From a checkpoint of a small mixture-of-experts model trained on Wikipedia.
Size: width 224, vocabulary 15790, 58.1M parameters.
Training: a variant of SOAP for the experts, 335M tokens, 5106 steps.
Below are experts of layer 3 (counted from 0) of a mixture-of-experts language model. Rows are named up (a neuron's input weights, with its number), down (a neuron's output weights, with its number) and show model dimensions 0-223. Each number is 500 + 50 x the weight over its row's rms, rounded and kept within 0 to 999. Numbers have three digits each.
Before each expert's rows: "raises" lists some tokens whose logits its average output raises strongly, later layers aside. This comes from a sample of Wikipedia text that the model never trained on.

# expert 50
raises: "ively", "Review", "enson", "ery", "jee", "ène"
up0:442551457515464552533440462469511580426507474525623484505480542439504400472513537537533565582500496592450478540453553460402476584461541509439453467492550503492412430464465446580533532580558557515502453588540536484551510538479481381562469454515488543411502458575490563504535492493601571574489500635366493473511524532443388452498497481556515555468430468427423542506544555560484503507566543462533480445496558482497473456572481532415591456528491510415426577433509414523467530499459596514483488518485482515446488443564584479479499561488471550388526549549520557452450488527449527455521554501444519497449453606558555495467543461464490561505428554487513558543585496478495535541572
down0:457530472446470456365482488485470458499553510476485528555422502464492461533509439535541423479448449486561466538466430531527535506502579478520569473545537542531469593494504439522522577521457434606481560389426550530578522479543464518479522503461490404573548532454469505489510507558560505449574523527478489525555342482543403525550484439483438458530492512528487474454463524402478560527408483534516596427476453548529467499531541558447436467559488497486552436334408529481461522512467463481443493485441537387539422496459534544426563427540524428505504481492598430506506500475448465608487444506515580487541543633545538564478477440496584475395482504530430529562521477428474491556457

# expert 25
raises: "room", "icle", "ning"
up0:473478490512419479485467449425502448477567481444542519510400498530540526461497590606481522533536481408516489413414472464402446403551460530406520521520554484529497457405549505445458505462489610475537567541465476464547421525502505496527475430445458507599411484592485497581495494546461549566474464559459602556477450469458460485452548503508469503458482442463495411555469538538542451417569568551505489596480539470408604549481458472487572451479535551526500544458493588425541525512490540566450504498394555495499465603550477540487512559490512494447402522500429472472575595533440509423521475513523448452585457533497525473556538380491533509541537479524497508581493526525532523663458
down0:481510463458608519482530535389445564495534496452499531579549527550497546491568473609514462501502459469509596472491476492494543482488522493488492521455457463554517461492577429405515445547471485477473419445441575506499517486517568530465544485451450559452418490506499503549475530638505454481521513546498527480407490499559526527496434482415505395452487468452467532477465411513464607478370527528477578456506555560460361455499472500554438472462479486428543547539434527537520449470407516450556486520522506477495470450460447560535537475534447434421543527450468484485457461390586414533400493526440420477562511583489634555523555463487460430459583498524560543462619559516593477544417

# expert 42
raises: " pandemic", "agen", "uses", "pers", " session", "utes"
up0:500509415567522459529375469427474601545520532535460492499575481522518534466505491561422481551514536514491461495544508562447525551457376582424413480439525504603453487568530423554512552441495560482509545600444478474483592437513513482491521502553525501520545482514470575452590444456435482466505439480561606535568435419435412576533490501612447560550429562502472530534456464544440477586576479484570499424472516513496505550477565518482521522532583492546469482516443566516533588488440496488514510470559498552525461635502531481447497478532515502496501516648553524497557496526579571542579521462452462490499442587557433461547500545448519481568471441468634527485417464463435481541503
down0:485419496476489515467538552538529501500530519496573476689416437580495485518438455468517502561499420566533501395347525551493460527483549497509491537469455483459532575500482495566532589476461494488502478489523456549399532534481551441542408503412464413476508636499524457494444543493481494520490522541469488484496504530501553513587548604518504504547547514444500450534481544574498605525402520493535485454517555498503477479575456469587483485547496512495528514532462426528519582587512469574570388413501527573521476449548514526411417513564456592429557465547531550469505532440428444518510446437542431494499510506396431537601422457492522500400497563433498468480469411453498529552552

# expert 11
raises: "ively", "named", " arc", "omon"
up0:613504533544555527470577465530497559512427460573488455473571512578496494531443610585530431355460456522509559439417486567604533541487462487511544487529536582579480524513477507496473450506457553508501547433507502549443472410555441429495432427518454465440413498529561476476410542469630517531538495516494522545528486532424545436539464539450563450466442474512472473525448509534511546483508458564456486396447542460486464532588472555438430510396512424441552458420455525463474497500530494435478514395503388510463497565599400594428476506537463524485588556497496532474450494528538494564570460466410487508471455471542509506502436462461525568484458516510522451453384471442503573431515
down0:363434525485516484503586485454506498432592449459503521531488430446471463552535480558446437485437453583461502482566485548417417542487427471500496455469525524482482527473428510458454485435498530465490434501440497595525552442501682596510572464441530578556525564459542457453510485525544524445546506489442592384526518506497451426475580489522430543497437419550547484479377506564486519529508473466452391562521441503438454537462551466496444506423474498453511470503490472488596505465458499540430465623509489491544521491454429435412574517505490503468576463420499546431493528520460505526528423575456484439447505506518493482514516413482497585524527456415627470471522578455428512470428